config.yaml
n_layer: 19
d_model: 128
n_experts: 48
experts_per_token: 3
d_expert: 48
d_shared_expert: 64
activation: "swiglu"
moe_layers: [0, 1, 2, 3, 4, 5, 6, 7, 8, 9, 10, 11, 12, 13, 14, 15, 16, 17, 18]
router_score: "softmax"
normalize_top_k: true
routed_scale: 1.73
balance_loss: 0.00614
balance_bias: false
router_z_loss: 0.0001
router_bias: true
shared_expert_gate: true
init_std_router: 0.0107
lr_router: 0.00151
vocab_size: 14415
norm: "rmsnorm"
norm_eps: 1e-05
tie_embeddings: false
optimizer: "adam_hyperball"
lr: 0.0051
beta1: 0.9
grad_clip: 1.0
batch_tokens: 32768
seq_len: 256
train_tokens: 239900000
steps: 7322
dataset: "wikipedia_en"
Below are experts of layer 4 (counted from 0) of a mixture-of-experts language model. Rows are named router (the router's row for the expert), down (a neuron's output weights, with its number) and show model dimensions 0-63. Each number is 500 + 50 x the weight over its row's rms, rounded and kept within 0 to 999. Numbers have three digits each.
Before each expert's rows: a language model's description of what the expert responds to. This comes from a sample of Wikipedia text that the model never trained on.

# expert 45
What it handles: Proper name endings. Middle and final pieces of personal names and surnames in credits and rosters, as in Wat-an-abe, Art-aud, Daw-son, plus given names like Paul and Joseph.
router:535547572485570425519432580442567488540494528539580513548524575555458438419520519567468487572492422425448492486582459552432441448498514446482576523497477560546437521502448518489512493573426526
down0:488356470521535481555411447592491595414501496491494509596519511471522557506473472506544417412495546512466486516510397485562435551526408541495569563399393558491430487456486454448479573484486474
down1:496548510498548514469486469607454508427493450483528486500461411505534516505429412493480539554501482390406519411544433575574524541530415565590501610484447488436492462531498478521477532482491551
down2:509535521477483574458438527521435512477599537526432506495519524539443581433494479490482493483458548339526498571574576489464523497459489534511499413513475494503391442417455483549491451528469417
down3:426469471496595544520481504527562469417478504454496591511579551525555577577556444510491456505500596439465454535508409502525553490477440510478471546466442460559482563500489487520433421405553412
down4:563552552541470537464448497575554478456589525602552466557542417504548394521606490552408434423456480418511557456510482480507514461500480570536563506524482544476462562478533471437527495414470483
down5:535534443510491445523478527524520520553549436461506572391488475479482554544456622513468568449463519630500530535441528429555565530518537464560548435378451538478476417492442453497533453462441540
down6:501494489387493504459526488487439535586537377513517555494513392471497578452571536452533482463465504438520495573493489504422560510479443542519432352503548548520533441459423479422531603535521591
down7:535555482404389519443468468448475513469521421509453535398537518520392521544593488603539512472475489492558530420514503493551509504523516378545625442426465478452488540472448519575477507542465515
down8:517546495506508495557526512522413525478444495471446476478513472546546559469474608482463366485504535437479520506417562555496533477485406465384551495459489530525466457497427517609555498532622526
down9:482556447559583493553518464490479515505528438493542625471424469552499530590488480469526427487428529454509540502492515509538541465528503484560490495470571502440484514533484540509491527435495508
down10:369496530646478571537525544472559475506534498520437531506498411505536456422537422499554440509500448552455567463503382481518534573443561396562518489456480413562533463483556546515541478537491555
down11:524482500426480526498580603516507511536525469491418513525502457452472498504484523542444497426493520474504438493484617435474448504542473502609475380376439481558555466450484509469597441509485595
down12:628666493418449436457508465424558452500473455508470502491454593653515436565539496412484553505471502501510521443422500530541516455507436427460517487482541462512479481551489351505409544541521485
down13:494388457403454445529486545504487496597580561399431479508541504575508564429520542523501533513474455507552504499516491463433557465554452482468482436504514523477497498543468429573493443517457462
down14:410484463537505454463465439458428437542550530480511483525452588574489483512428520572499429534499435541535506517481328489423564487521461434529528436518498442483513470506462423504477561443454560
down15:450549495549505495485492441467547430506419512525502543496486562513437491616573555596550451469508566533504474499529515510489418497483540485466474510386549604483567456447542502548522465464436532
down16:544525446526465511543555433471451461489508496470534459477512521605536489451528465530440536562512441506488574474538459464458475461492565585392474484340436474463406572518508445521545457613473568
down17:434549511580591577417523447392574531415452479455552490485515551455502445423461441511494552413479538525474486521518462493503479499477535560488508579534541461513463525560483463496497454531514458
down18:345534452558502479432547404507475544469517439560502571451515407434478517521455440539586418465497593549495529509453576552572466515505535489529468518494446544529473572495514551553473522529469530
down19:490482472474509492532495529489545527432531388587532530486524507531532386409392545424475565524442534476476514479632512497551454583589478479491501531465447419465524469458536496516484482520486528
down20:452386509535542458555436512451542608455424495481425493550491537488545503490417533458504426522494469480511564522553501542508560584478481489558454345483454463492431569560429452432505508599490465
down21:592516528503484563442515521482461445415502482459493561483506502534526550432459438527468631477559474516536588546488467455489462495470458605566513502459378439476517466446560553495458522571442503
down22:548418473521513500607467515515408411412502493489506560516478479359515437591478478495466475495455482430497514553528483456499545423546482547554524509497465566513520451460492494355531486433516536
down23:469544526497480518610531427538458508447546506493524476528469511429433515477528448515553531527476571454478440498587469555535513561528517502452450491455476488487469464567525481526451575533512499
down24:531523540535475495524514478503495471414380529517500527541539471468530507526438471506506473391614513559492513528481574472508540522532501468312511485550512504520486460508459564461463519622448505
down25:414481485433505463561499505500493496614558467507414425492558534473450525507544570518515607476469425460496485521567497578483447433494516675564478506530512418460477429586574513501525520444584524
down26:438494520502514587545471557483548501496463527537500531471449527561555590480460512528516463583516541529457499579527448496564501559532448568594498489466492529476489496442481488485478445539439613
down27:486511489501543508488439468409455481510459464555492533567476582417619524419474531566568410558433490429512475462572480528536417529491520470505480604437516529520498478445503517504515512509499425
down28:533414575430510493563448544550512495487437555486466600491483538528494475630467601521600527510507463555459500566514481474504513474472476488532524399481588484532498455438492442448446467496459547
down29:522438491470436519561468560518535548484471454632487479497481534552519512539573433453523414410609566437510508492481445520513594507585543609496511454564486507500434462533490431523539564567510508

# expert 1
What it handles: Year and list digits. Digits inside years and scores in sports careers and results lists, plus list dashes and some mid-word pieces, as in 1994, 1977, Carlisle.
router:525508567456555426475432573450547489506517525540575497553486575559448434428532496566507516571509427431469497486570446564442451429507502442527571548515469541562428529483452547477527467561429537
down0:508543479392513501453574422437441502470573439500510525357518520484493480532450555474493484465526494555450435493481498508524493557591509507513533444442491590489471531511472419491547499477550572
down1:513488530373486476556504580531490536411546490533473537545508471532503483399454512541399534469427525452498451578503632473382410515462456529476432506517497427467542546547512362445528551489499417
down2:556499490416398524478525555631513514491486514490609530482434476496468616487514499462609453545421518522526520450469497526495473594565487514466523618441512467523483509479487447533496479547479565
down3:581550433402503541518523525477568562439505434497520390509540483570502518493492502478546524591487447516482506491472483509493441461546497493453477475555449530514531444587500422529518500386509470
down4:476598524512508616442413544510471482434449483423576457511517492492513538415557538443445552496475516438470482513391479438549537639554476514529548504412505544524470439433473468482491486493515543
down5:457469496402528547454425464477517552527515504481527439568519501519446549495422544486594515454543516506494523495482507493488569542482477415449445425501564486524522535534446501514512583597445487
down6:523592514519459568475453496520498476433543597490494525438491589493564449545495486476518501472501437397485516567475469536544544485486495534482483549505443532456615413619533576463525518501409463
down7:479476529417506549570588487571422489519509518531469474440476526439457518463549554551492518489595496431509439542437433521541515452576428534486499428442519517563507480413543548551550545494496333
down8:555483532463455521509528514481436434523591551518482550543437476513468512493517567502505368520626437488522440556595561535488473490465458542540522526451528509533417406526496638475512505500585415
down9:492380423435474457540377511515473511481631537502503542554500549450523484411455618479469475463549577444440519467490580481618529500495516600417549472414500541498419531500588527554413497419452516
down10:490603505569532537472555471453551548465496478535548496544500476587424598488515449445492497398478490439505552489530503570579443558524493530468558402482450477489440429604502425471451472438509511
down11:559495500414557542461491473581530484392452550519576548562468531597442531476465525394484475442525539493545499518502436555532483444482504378400533426606542565465514547568526511541512511584559478
down12:465504557461489523534404570559532541490380448451575425489466501454573481451500498486496595473466465522481416377598594510422506510516580483468514386538486505467464519586424441595585495507460499
down13:496477489572425427477473508463554458558499384574537481545489409442520490404508455583565451427434511434497527468441523466571480407500442519433513459500573533436535553482485517471395462475515556
down14:430342507486475464401542492537467431537378491536464503488542439421508548583560500550481550529531501572433569478432473473502588476563457573494446493457545464489489577532549437516489537534490527
down15:461434509529519455458560383473543567465425462490535480481497548512515549498491556490483474462523492527542510585504490519474436604554639453415561523493485543493499470601496517605488494483556506
down16:435402505575526504522484488456434405460464535493535508510436446424483449451563520519511388542423501501513478546531610493541460449590432558522522535403499528514441445411498504497513600437464491
down17:497576546406545514523545508454535490456456508550570486511469592455534555589433623512556510448555480559567516516576460469463472474535461540371564430558477431493556475504481516498512562552553401
down18:465509511447496542432368481398478464486519546479517562488457499605502519525576482471456446518508533537466538542494440462591525435475492528483551435433488394517513454505499544464423593583480518
down19:413547505457538498489501446545465544430526527465424478521487605549415518447538466504462464581505421536452525494554512520568489517571534564494472486476578541518554517548554391392559538437427457
down20:548569488545480514453494487551521489584460471448488508520433436469488459505408500430520423563518585506541535448450435534529480443493440544561463477449583503479500476472453503489561481481513452
down21:451478510503545530534458467557511592403475615514519503545508546422522467401536460468511504552434450484468505543605554486455560584426564508456504525450433454414439475518422455495522609471541485
down22:454460488371540548480453501515507579484484504435470529468518488423596589541466545500420499556548443504550507577461593403515576464452442531573481550496523451506428544414518502514497512584390515
down23:540534447485506494479561554492488445540615549474557484529432483482445527633460550534546467490643433608529464563471475480438500435393466469544451516506473481494511402576474581568593442549429459
down24:587488536511542480541509550518536458448507513547428495525484530561626437520510478443494574438467454494425498475435549568430521586475472476478532504414487484496541472548458547449506506582547534
down25:498503529509505484469554480484467578478490522518530542512501517439428501532481571604532591458533540590524491541497520478461487493481468481590457498494466504490523387489456619420457489443579547
down26:490521477496507540424552390556423519453375525661424490535518430470551543531537371487626481511532548439494523527519491471439513510497458452522541563491534596485432500446580549381453514527489595
down27:538556495414483531467542590584427538506582469487475517514470456588501611525553512418438487499552479495504482520448403513524606561528479502527509459553563531550528574533543384484520469470492441
down28:576502531485481493517596539465488457534435456375504528470493552464498406577521542546613467530444499486575521512453441509463579504587514481545441577446528530426583515509545593543512502468479542
down29:532442524535494572547442541503571534498527414434668515516480534375462430431431419541544507518507593587562469458492457567490510533462626563491518528500501489535513463518424512349493446502499527

# expert 30
What it handles: Early consonant word pieces. Short consonant-cluster pieces at or near a word's start, such as gl, ch, ol, d, r, in rare words and foreign names.
router:510547557440557443497444540470571474457543455501571528568555564515491460430513475542470481504432482386440520479555459527480462444474505477550595530501438568544422530441490514491526509583430485
down0:468540571492575623507499429496488469541545465479415467451467582465504472413497502438522412512506477562451458593521559488558420433496571506479454519453542500390441494513572532490485516431457484
down1:531630471545540473549500561509497482541524513559485404470507466546511397425560353528410397445466497470488539541612465452553578515535468526516534530451479544447492532547469448486566521529526512
down2:528492524467537464420481514518486492481523637411485555507488411501463657545547525409450469447480500538525504565472512440515582521452496447514425634499519410478461465562477466558487471438490523
down3:492502520459541515523532410554537514456545561554571490478522430503565593460428514460490528537521524583497480495497428442473436419434556609525448378470483568500484500450506472387531551498532545
down4:571545478503468500586473475452508569482472554532535407500523562495520522404524545473437511482502500460510454595551470488515394564525422468503430550428493541502492495566549590511558538453514537
down5:542526531500494454521465534561487445562432489405537583574481587552487428604386487494489516417480446461496428465411506446506502497497459557461498470498515511565475480462469592490457378541441535
down6:483502457403535504412462412531495491491492451497476471489453582513454597456503480442469471602588519439481476436543591501513436493524530561432475515484588598507531548521472542576490462514490459
down7:461513495536465538483477512565481493523444602522404454547478484468456563539519517414486454482531578557437485449475511447460503473464555456504568538487437580473523479443438447497494510500500504
down8:412658511546506531452429545540452410483478437610515498435476479473572428499533531445524489499446497450468520491613518463450568532512577526484482634554556533457455462456563488467611421429510553
down9:374465468540431516438491443493399486487423345390564570468512528533509477488483489563453591484485481379442528483459494545598566486505492551498411592512496423536446495468392557480536416496466482
down10:499578502457553479478523516520519488441499482474534483516479499492531437488453529667544478429424554495476572559453520547470541517511400574505490622398510432545589437489510482480451426447554440
down11:533614527570539544510529492559496506501508578531536502481573533563535524358490573463502556536473484371531543491481530482473588489450538469579525573488459596465536525521445495518558526431437523
down12:522637505503455567430522592465464535473495427409564530482526517537497428484416445428518509405507541426536450533540507542568575542464550460456472563551499457414502563556453540546532469502553536
down13:530549504446522540512442498551534472601399496463603529546478581493464575550453512438536590480503544428398550553468536575539527460486568502598530475510516522529540465415425458554535490493450488
down14:503555461482449561573522453557552495437565455504493472523493479378499518455563458516497365498476456502460541486478609501485546527546539633476495583529530543546513500528490591462488577544509421
down15:508501516539498488398500496471451485574535527441363485507574470577423491454531555569512457487473471569526483458464505527515539504506482545511505547506495430420483473449452517568430521405507489
down16:466437459524508541592520524433452449419542504448474499499497486586537506485462494507511444524508535505476500504434498522518486416534436567565505436462457525464443499525617535482594507483487439
down17:424481467472475544547584474543499529422450464541613505519485474465517549572451561488513484498541524390459492517514429473484379457518502498548545394487435483473553596507496489513533544395542469
down18:486534464547532533469478543501456505519534309414545419494447570591543564481523520573517504536486565463485547543469544579569469477529441547523391556505554569479495485434437549489577521459454527
down19:538488504583529482399510468391523493446541475563477446419529433480515471511509418544501365562494542503571505497460403416463475457493502484495451495487596481487427527512493537499567459410557468
down20:541528508537544509589449433500611525480527436379470548467503465497482478545488445557472504535533522476511506461536490480505462507476513642336475579506565514472485477484409418483511567536512515
down21:515495516515537534494500464481518483557580588538572600474467524532491536568513543486475532550444493544500546508541389519475534545448503560447465513464489580552424473525391526362506463406493530
down22:563480524440570538503445450544493468497454613470503502503484581548520486556561475552451483471549495429471466505506488515468548562511569432527561402467424535456463357446526604482499522549539497
down23:530494489422528411495529495522520530420482459514452464527514473542439437465573491459398511600452557557485511511522460513543515503484469432473536520455596499504460457563487481494514469431520572
down24:445481474463565468546576419460511487467410424535466468489545470451546541475426454462456466460532520530456435451479560495550508503495547583491524472549465565484378496536521522499505465457482461
down25:453463515414518473515400541450566522517482509404481483589532537537492492442534418422529456504525537530471547478606438496621514480479556515398476427526568413473473561476581483526446513505485487
down26:477519475464415419430486512529479587528514565465458445528497535428467610461482588543480523492519529503588518523510539516474475575482558506558490476534422542523378492545529540580583402417497508
down27:493545446415564453531548482431467558469479527479450529497494406446463419528407465533505443457466495496471459508527533612509475525553433513476398526455522406505485467497517462442379533490459419
down28:477538457585511557533487491434465463503520463502594573535517573486499474408548454500469515553431572481521503531481626506507475546536427540496504552399489473512548491537490461522437496608458551
down29:498449475536532497595447436483508591605499402570559387485467452556553488431486507494503512506448520464522551523453423460452544457465526517515552509556491526493559470417488484479502543468472447